python train.py --activation="swiglu" --n_head=4 --lr_head=0.00794
Below are experts of layer 8 (counted from 0) of a mixture-of-experts language model. Rows are named router (the router's row for the expert), gate (a neuron's input weights, with its number), up (a neuron's input weights, with its number) and show model dimensions 0-255. Each number is 128 + 24 x the weight over its row's rms, rounded and kept within 0 to 255. Numbers have three digits each.
After each expert's rows: a language model's description of what the expert responds to. This comes from a sample of Wikipedia text that the model never trained on.

# expert 9
router:164118126133161143138109082129141144154132121092136151157112138162117111171151130121092102135167112130104124132104118173110109168119138140152154093083168128121071127169115105123090113142140134129130116097124134146132133169122134105183179105124136110099127133143143122144136096152110112123123135148104135101120130144144133108125109134113103164097167164148126109103171118135156154136111148155142144095108083061147117088110122129115114133156088178136159144166105166129123129167084100092151080134106135108086126138155139118075157115092170122130149119145154153110136179123132092081156159111135171132112155157091124105138140155135117165125133119145129106151087117108091111140137138172143114126145125122132135098155120094134102078124102115145129130125080136157177126122115144
gate1:098112125150112112122112151111158102099077136156129130104177121160145109087120143138159128114088110138133117121148104133160168084114130111145117133163086100123151083120117102143167124106147121120103113145178113158089166111078111121125111145112091134109123114102092120169120141119127127155108109185164106201119126105122078083154149087147128139139119127107090150137140136154101109183145145150104128131136142154117158169151095119120159115113145108109103149119158119119114138110145132152113140142101121095183140125112080095140151106142120144141126158100163105122178077119092111175119094118147127121113133091114104188123140121120123130091104091105104149113126169108154142164139141104149122141157146119105115135089132127131127165137138129120138131158166129094115127139130095
up1:096121132127124163125117128122161102086124122156117094132160115151132147133152112149160079145124135124113142093153125166127107128169119131167092147122115098128142186145157136148111089133102104110141129146141095126101141106140110111140125137120164185148115132114157112203136116137127147177154158189126132106130123071149110112091121075121113126115141118127124103190145145123151159172112185125145127115127156078150202120110170125145170091117151127095104132140122160130137146133127138097129146106153078158128110132100158092103150164112133153129154121127121136129145134160120130131122095102069151141120127161169142147059133119097103137140135133096154129126133173125092141102105129106171117142134102119132114112148109119140143124121160149147110143089135148118127116143132112
It responds to: Last digits of years and numbers, especially taxonomic authority years like Smith, 1986, plus surnames in lists such as Miller.

# expert 0
router:127111106096129127107180115160105138126130167112150111135127105135120138131124104154147140142118105113083124096117128160131146168136097138129165135141124160144146198114108138138130151105134123136157106128114151079123101143128134149126087124136113109163147111096142118143103141157141116107152180113106097112094112106060164151144128118151142153138122148165140128121150158130127068100119075148136118121168163120108105148143105090139116145104116142119134160171131060134131110124182107174148111121143110099135119142181153140129128121138088104123142110129147143111111119120148110177123160113112124148132114143116124168159074126122157103159134127112134114100143116122143123188136186118123188111143111117127092111128178163086134127111094126141075134143136076168140140150108109
gate7:169191128105105129108104144153120125141123141123146114181108106093151129127120121159154093151153145170154130103127139130140157120134093075108148109116143194104165117107134146144105118116120114137129168149136139139146103162104136129120150146130113121122147087127153153113137112107156101142136126159124156120125160134093106129161141115165101093125082101069100158172113120153163134119099091156103115134129111110082094148164128100163151140138112131120121168122130139142104113134123130127108127122132152100173155086084101199149164141173110176128115129127127183121105114163122150132128123160088089124135126121139137164162126144125135127121120120138119140084098100122135169159135127109114134115147129084116110121129128128124149098190096078154171130174120132141126165136098115
up7:133140154180129148124122152132147134113077144130140129149146094127081122115185126113181148137140144105147109115149128134150116126134164145130077136120125152119122091111125118135153109147047156176133114134148127123155155102151121150104137135072160125101157147094127105111154120094098150101141138146169166108130154103133138045080119149164130157147150121158119141139137133124124145160113126148118157133101147123114104096134096175118069150115126138120128119121146101165148149156145176116087142116092124122118141168117104119152164118142110124153154146139123102136125130101137085165091127098106147123105176129125116141090140160148182102108110109119129138107119150123102102152124177088125142127108185161186118128125133139147149107116118126122135115108123154141142093091129141
It responds to: Middle and end fragments of proper names, especially foreign personal and place names, such as Mal-col-m, Ar-um-ugam, Bur-k-ina, Tur-key.

# expert 5
router:146127184164094155067127102160131070161128137117090122143117136160070130117115138102100109126139121121130117096099178133131112155135161088150139102093124150072146155150109135124151100146074137142163143098104095158123103137105125114121093128166169090151123076117159129140159106085135068127100105124152145131118131110117141125120128145148119156122138155121167119114069126096127161155099131101171090155127081132107096124144132137103121165150122138109095129173100155148151112089128124108158102124115120167102099146158128105117143116122167107171118086130114138149081121162138112119119137130131124125138126139154101159131183149131151133125126139173152100157132143120129101136145136144120151130090138142132126113109081138110120091145133124154102128083148139133141108098132140
gate1:105149167140079098143104128101121116153136108122157146140108093133106144091109111123138074121132073136127156108142145137147165110106118053117144105103147179105141148128127129090151127143072155124157130126142142152103167127143120091109075155118137156139134134107152089150166117153179111150108141109127103116141134119122105157109100118126116116114168108155157183080102148114080130094097146110137135132146104162165133164137113102156135104085150143132093069108148142143109128112107154131143098106142142126122118135170154144133159147109129130088091126119110153145126109119112109135142107139177153131098130095168116133141137139118124140090136162090114108096077142139173127149102114084141125153099150160100139113111170127134122115118152112112171166133144105141116096135148139
up1:119107106091138129108150136117127126123175125117152163148114149160089177101132140139116093131163146109126111106122122113136167090130177090114117096132189149137149152116144117149152076156156127146126145126127122138115131148104124103090128134139117155092155099149092110120146132116137144142157105132158129136112112137116132125125157134145120084127138115147116177139116130072094177159108123074122099149125140145142094126111135150169112153127138147195073113153116124110145146076111116137147123157136158099125140128103172161169130135105127077098112124128101053157110121123119112109134136136128155123074102126140076158168141118167161128126117178096116129146117153081132135136120103132113130140103130125122139137129164154071113114120180148141121156129127107090173141100130123
It responds to: Words inside names and sports or awards tables, such as of in Republic of, new, Soviet, Nominated, Outstanding, medalist.

# expert 10
router:146083158108110135097114091136140114114112145111118142128130145116141124141118127119141150102167143135150093101117164109175115112149107128139136175113128104085126124124089108149122135117159137109063121130119146099158180093157139139145123126150116127126092106121110157093136142141171149126088094132091107132118114133129129127095112143135149116084179173141112117137129131120160079163158089116152097155142136087133141130132138106102122136127093125088125103134115075117122109114178158130141137148125101128129115102109073108118092133183156119166137106127101128146138119160152132152120137131117103140128142162123141133105149151196137124175079143124155139139130168124108140144119064148145124136109093153124165205129125165187094126143135160099142117134148120104161150140166144
gate1:136122139120102126121136136107113123144133114172116173137131107115108129125108144176169127147064192176138104117160163154143093055113157130128129149133125126090140158117136102119162084109098094114114091089075091157128159133141136090159155143155124137135140081092139132193125150114108114098148086126160117102083097139150127129091160138111137126156137128121145105128151148089137137114151145113171150166152110143112127128120158109103133115125109151114139113144131095118115121135137091134125090095107127083142111130101129080131171094133131158113113110106105131164123106123146103160091150137114147181166125124145123161115111119109115112098149163113133124155138141156133154152119093142176168124089111129102147133141153113120134161099147140118140143159164123126175089133141138
up1:114124146130107101133147108095141100141086063129142137092109147129113075119146124099178137089103145102117116172086093154134131132127138188119136124110098118133150117154103104110074117140117145154116126154121136105132101130133126143124106125099148131128146133164123137113129127102136173105113158083137137153132108110107120087130099135126159178107148156150129146081088120085123127137125144133107109159099132105152126143156116128112112127131130144142102172142134110114147140132147114114145102152139088166095176121143095134086110140111058115116151128106171109125118128173123165156107135146160087119115092128161078147115140134127138121141087107158100120165198151167166099140129134122106094129118101123137123157139146114155108123146074136158134080104148139165076122127121126
It responds to: Word pieces after an initial consonant cluster, such as Break-f-ast, stead-f-ast, Rost-ov, and compound parts like weight, hold, board.

# expert 7
router:138151127112129140149144182086113147145122154081115124091184158083150168094106120181091115065129105118119149100144105137119152135143094178134126118149132129159163127142123140112114128113108130109154184153103100143143135172125163141153131115113143103113135197128133137142103125081093151120106124095092140150155146124136133135133141133083149132145140117148123120157153138125151144094157123107097152133105138151128096107131128116167163133142182091139157090122096111148159121115139125078116172126135156152140112106084152116134132140086141110129132187100108102150105118093130128139170117148153092114119088112108156139138123112128139136136181131142132141141144111132151130140155160111163123094144121122141136121110150132093124122136183167117186132122122115108069149127159117
gate1:126151157175090151138120142113126123140176173170094135099132139114138130080130144098135129135130159128127122126071113094133143121141159111058103136128096106104100104150097120134140134127138124138088122133156123140129118110144137137109113128138077130099111103143122148125135114127113070165109121097124086131130148129140082127120143105142133106138115146117116081076156137165122123108139142109091109123133074097105139148085181163147141118158133079182088145109135124136119126101110108138108132131138154136175126091098099140129136120141103125093130124134135130142141116114078117141144159117159144085152088127171077124166128097157141098085084125137100123097123118150131142147131167143155121108132075088140110135090144102154103162088168114129099144157141105100091134153144122
up1:111135123159174133142153094150167108107119145176143095112150116162120128170078118083138159141111148106078131087173136174117096140096192129117137170127095156115131144164124135137132134109086136141132147125132090118135118168147133138068154168135187122137160139111118145168126112138131095096139134136121148133143102137175091124142112117162160131121154149136114097149136078113191117143126112121120130162116144157124178114156113132115137136132128101144082121119142115117116154156126144143130107135109134129146139131134117105062125148159199106151132091154092135156128115163113151132110119125115158132125122140111092139145182144155135119145114102116103142162137131149117157145119183103139115140105138156098096140124126127157126127184093142151098145120128129137162098125139156
It responds to: Suffix and mid-word pieces of ordinary English words, such as -ed, -ing, -ation, and pieces like l-agg-ing, dep-ends.

# expert 3
router:179114121140107125135108115126128120126137141135117150114135158151130088115122161125148118164097122088109097078124095140102101154162159137131141126104120123077093125100111130117105114083073160083120109154128103166152093154118154120124160132121146091102157098095132162180136113136121133164092133164138114163118111160113136109113129101144139164110141136103123111120128144087121176110098118097102179120098120110137127136112170154129174128146143120128109175106118139119123143174120092144130127134120114176108135113162109098134126118115143145122109103095107121137112120130069164151128110139102166135120105139113107156145125144144116107113153105152152085131117163162131132148144189140106144128106132142136119092103142092157112119082122128119082156135148141191120092157206132
gate1:061101113136101153148117149129106156132169158143115082117126148119126094133117133139141112112123111111131133154099111114125123113142124116166132115149079116079128142112112143148115157105111154123098164124154149053131167059125140132126105139136148108137141138141106154122135142159149149118161103126145080068136116160134171125163167103164176131137117135148128151077154138132092134063125109156125149110151103104111130118124137140125145092118119145128165118122164074108085120137141135085120144131175116088174126098123100142086109160148141123113135142120142117143152102117139123141126118154105155157107140100131111171137127103130124152091130096076109160114154140122107131104128118112173088104103086118108153123110133162104099094117135116108103143084109092096135143148150116
up1:102102138142133111160144101148103165117146110142127122093123125097082152152120123126147165124103134133122068143097118114139152123175129135121135117182070127138119106131101127198117124089083118107118151200139133101131106116155113089087159147135151099107114133109109107159140127156135143120104128136134158100102118104080116112128139133134165110089149116125081119121114174159167087124142141149124156128121151153123115126147153093099144122169065117136140137151116036111118136137175114104096139136132154135164125139136097112068116103146114129118172105112108100124169142163119113111145136119137129139143131127119117118148108071113108106141154138152101160096160138121140142111130136148100144112177134133108131143103118171087123149106120111143129142122117166131127152167128130
It responds to: Name pieces and words in sports tables and geography, such as Carolina, Nations, Shanx-i, Beş-ik-taş, Zambo-anga, plus table pipes.

# expert 6
router:143143119122097142160102147139140137111109140114160131127086108059142080131130142122120105185138115133109095150122125112154125100122133110128107178130135097167157097149152140132133110122132129116115097086108139116110151125155141121132110173132105130127125138124145114133089113111118106117155144115111138106153193154146110120127124155134089102116132081153163130110160142136095211153172155148161139129127114124145143125142118088105116095125140159162112148109136143135115148142105168134119115106106131131151161126107122132145110061152160133112158118119145100170116127143102116166148115126086140149173132104112130128108110120124092163114114154097124145086106086119117106144093101186126083122105166120144161127127127161172105166146134108165162117162109123157134080137090183
gate5:091121114116119118114118158114082070100086129083133146128141159152156120123088116099106116103107066112140105071139164091152106103119121099124120152085132163153150149112125149120105135177114138132164122143126155122138121134148135102148088136131108128148128150157094149118159096117123142117138184156094117137139063144111141116092106115128165090180114092091147142128116094108154144129125129144137110135124136161075142133124146096171103146072096113087123131162104123115132135138135161113128129091084141143115123111139159120143162137082100150098127116131134124142102110134116159160093137165150126178120130117138120139099136155125121159122112124129167077131105109067136146125157148121117127112093126112085132130132169134124146126140080121145136167091137156117142145157095139
up5:117140106113143109150115151161133143112099134085103142131122108113133128143119122155122113137106062143118100096086089134117113146152108121121068150166131140191127111141135187126126176188112089123144124145122142091125154146161149120139066121153143156131118131140123112102098133145098159110137139142121125142124101095125159112133148126145126151166146093114166181139155142117116145127126140148105100144149104155117128098160130124153148099110104120143077101158088042144118111130130180113143119177111149148110114120135091091129142126096126141095113116120090083147127122157148126122099170151153153142163129135119142116119113083133113164132152142168147125147144080103140112137084111132127152127132135090106145134122118114109120148129142152147119103129163140099149166165098176
It responds to: Articles and nouns in census, population and geography text, such as the, population, town, village, sq, plus African after Black or.

# expert 11
router:151121104149180133104118086128141156115126147113137123130123162162120110154131139107127095124139117100103125158103121165128145137122147126123167085096160132146095157181146077097110143144163070096085112114115105148135132152141133090169146100121131108098103123150163117152157088141133124130098139122104099091162120118126118114151102121102119169100166158130115103125143149166141141146105155155148149122109103086148130110116097141133110134102093175168149131139116185143107137145105095097135099149091174129098084113143141116118158119098158149128123146126154156080124116166098102080155172160170125143128157139129100083146145110170150109151100126115114124168063140134104137126138132127131141121109133114137111096140093111148127090134109129111125151117103135103160097163109115
gate1:092179101105119154115151113105131110109148160120126136151138118142157118101161098136118142095123089103117130109129129113150109092099084135125150132180124120109133122161127106137150098134117148150104118132157114137117183075119101109119134098155139150118110102141114145125161155093132145148123141096109140103135110095134184157170079117167097146160128131143170129180162121121110131116140140086122130113155151119107138163124091108137107135124123116170135111131133117162140136111175156080092148138181116128135125188110154111170097145108118134093089089107130150142166107138137132147145132085092096111108103178130124139126118093149140138089115111154106123137126130140121095143113111133136131120090102086107089138148110197139118123111121179165135175125134110110084150121099108
up1:088084126165081128167162142154136132137126101124107160114151134133161094116125161113161129127187153134144112132134121121097127122157120135168135139096132085147143120113110130131138104119148137118097156103135151109107142104110117094119122142123117188113129128112203083107140101121117119134107130111129128078147151119130132133154138145129120128106150136110120143051106148135143111127104153144145099122128101107155114117147153087122117123141104119120143055158143142174164091168133117126137116160144107116117184131127103152163126138084148167108124141128128092164095128137135099155164126159172133121128161120157181168129175143119125136086135115146175144146158082147162133134115131155117128136130117129152113077136141102119096155160129136181141138138147112085173103138163113
It responds to: Standalone spaces and digits in tables and dates, CJK byte pieces, and media words such as single, edition, video, interview.

# expert 4
router:138100153168151113119104127124135092121139118189133099173144133138145181144157137140177138161134141154137140124098092094118120103105150105140092122132114134154154115092141158094129102121118105151148098145155172113128150089100126156116155125126125141135097133145088135098168134139085151093133101151159125091160132138158127141134110135145177139167109140092127132157147133095127083172132108124100113124119133144127115097103111143131144129116101149128135101059163181088110101137119166167122143179143081114169152116124150133143120147109113112102105153124133165106154125100133189121145130127135162140148117125114126131134131105174114117106139101106130146155089141164095131188125093096128125120140131131148138120162142085099153145092130142124103119092168160090144168121118109
gate1:121098172143114077076173140125182076130134137124138120146146110148150125117100150146143122127143126128144109096137131104155085094150123128123097136105128161134128154123103127133138098163137099118120168126142131147138142143100140164124115139119101122097132137167170110149111118119156126099101148134089116104124159121103161115102100110156166101145178144094126122155122064133123104123164117112167133166129121166112135131127113125107124122137097148171135088131124109099098180156142150171152166106114065113126108138129117099108109095088102141143134111074147126134145104175137177125118101124121121130125104146137083125114154132103103091134151143107141129138096180156144093166135096130116099130115155180133121154165118119086136099142095105141066130156085142129116147138132140
up1:090108151109134107132162169126156105170128114114106174147111095144153129106101103077074120109129105111144156116113139108127127147188123074144116143114133117152142129156111126134123130142131123156108139130135125126167125142086149147152131110105125132143118152117155131095125120134136098109095147132133105154104136130134097125111107127133147085131136119115111097168133114113140093129142105104116070096134124115145155140116086150107082132176150139101120094112129173128155115127095143180152130121096110119103175081145125084114134131087113097127129131087156126136107131199140143123094114161104153109084155149130108131125143155097097133118150116126134106155078191156159079119092086154104123116123129131112129123149123124127135102142078084144072160153131148089131113173147135
It responds to: Prepositions, sentence-opening adverbs and connectives such as In, During, However, such, Non-et-heless, and the first year digit.

# expert 2
router:124135110140143135130104133137165152131147139141166120157126101123127114131148128111117118122132160151111113132152122120115132166114088178133098100141149163154065105135134101093143113160176150119148133098093138142139126148114126101078164116135171121130177110163103137129157091157093089136155122156153124109162153115109105133125150102122119111127099146078150168100111114142144164160156172165113139116143100163113155123108139137090080111146098121143106116124117161152123098163124148126143110135047112132097158100119143147131119099118102160140097144140159148169136126138125106111117091123061117157128173152130097093135127101134138144117096115065133113160152080071117145084119106114103124102163130118169145124118109100116105134114117085120135106136128101134122119121146132
gate5:090153133132140123116147183164115101112119154151126118123193136118145100141125168111141112117144065148101154137164118121129147144115134144116137095127143145138155097156139148155149091147139111147136123142118122166128133090099123097115094187101135162146168097134132150109159141128113135133110096143150137175127127125128101111133089098141115105118121136166112129122155104133086148097143160127143125137165096090118139122125085135122193169100145127129123143115159139147110128128112090158106165184151100115129117165129128111167151105088139140084109114123094127134147098130188105099102134081125120165115152149093181145133135127105117128119156080107127099137106131121154175140084110102125123110166121161129141108137181103136129167085137136129117151165175099120127138107144114
up5:141114118151073126159096117104119155153150113148129173108104128156133160127099136154124117122108157141162089128136163131137139123126089092122136150140094148119124135048139110112098128100133145142094133129142129109155132143136151127163122104166095128130095136126174116176135127100098145146180138115105139112083105126139136167144152170098122103154127137122124126116101157148125127127125111120080149083107127096140096137125150093154072106102141112111123114110130160085143111103155139125114119124112123170122109117116166129149110136139073101140119140152132112136084122137080138151131117168118099114134070115152100109130114121143172068108110190185131109110137162166141118140130163130127156104104164111133136171127128150153168096144151157150106128126140155158119128149073122
It responds to: Commas, opening brackets, colons and clause-introducing words like which, when, where, especially in census and election text.

# expert 8
router:144125124139122153097174090128139111150167107118110131153119125141124105163108135128130119156131112097132129124136088098137131110116160097129148100102105134096134112136127101097095127136159121089118149172164145169112128121164141152120143142080128184077123113126136117095092126109140169154119141149163148101095128179156096077127137126104095148108107113162153117145108119120128061107065128103107115091103129144104142138148128140115142114131123122145144130128118146151161128109124127110130143122132125112112153174142153130110120120131097137116142128153125089119118116161080136090103099158145147132112155084162173106113147107124139156145110172144130141131143207155153115083100140136099152152112149091117108092101130127154122114148111122112099151071097116159153164071090159
gate5:112146164148146142118105126119139169120137123151130140096095075127058141129130087128133144139118138164176080150123138115116119124149130093122122102100138124124162145136111141117129109098135115116138100115139152121114077131103155118135116138115103129166163103137165150155100082121145110111119127098123106131121186111127152166174128111136147118157139125121123167101104100148135116149128102114138149150083121161140074145105103138138149146152111139160149104121156132112138158098143113115123160116117140157191144091098093201136151157142099189102100125127118134128156123117079142139096171109152155145120106150138091128112130154094127176153160138137176143123102130129143191144155119139162144097147174101123126137132128089111097116117140136143181168133151156119115143121113111
up5:155120114106107107144161101131115119118133157126087083061108079133068111132110129139144176112112098105151097130150142123136095135176138138127190154102139135084168189123145145134132142143108104129121140106156117164114129122150148139119112127150140128179118122150110161118139089142126124143113141145094145115104176153134153159105130130116132172161162152119158157118146112142115100100120110103145157103125162131111159131085136101107101176166092142104069149145172112119124141178154133168148109154146113155122142117069117168136116133172107131127105116112141142147133129171113097139169156172140112154159133138134123106159106136121121138144113143104112144104113166177095126111144106180128122118106121153122153145130131129133097121129146144128102132089151122103135090116093134
It responds to: Articles, prepositions and institution words in biographies of education and careers, such as at, of, Academy, Sciences, Royal.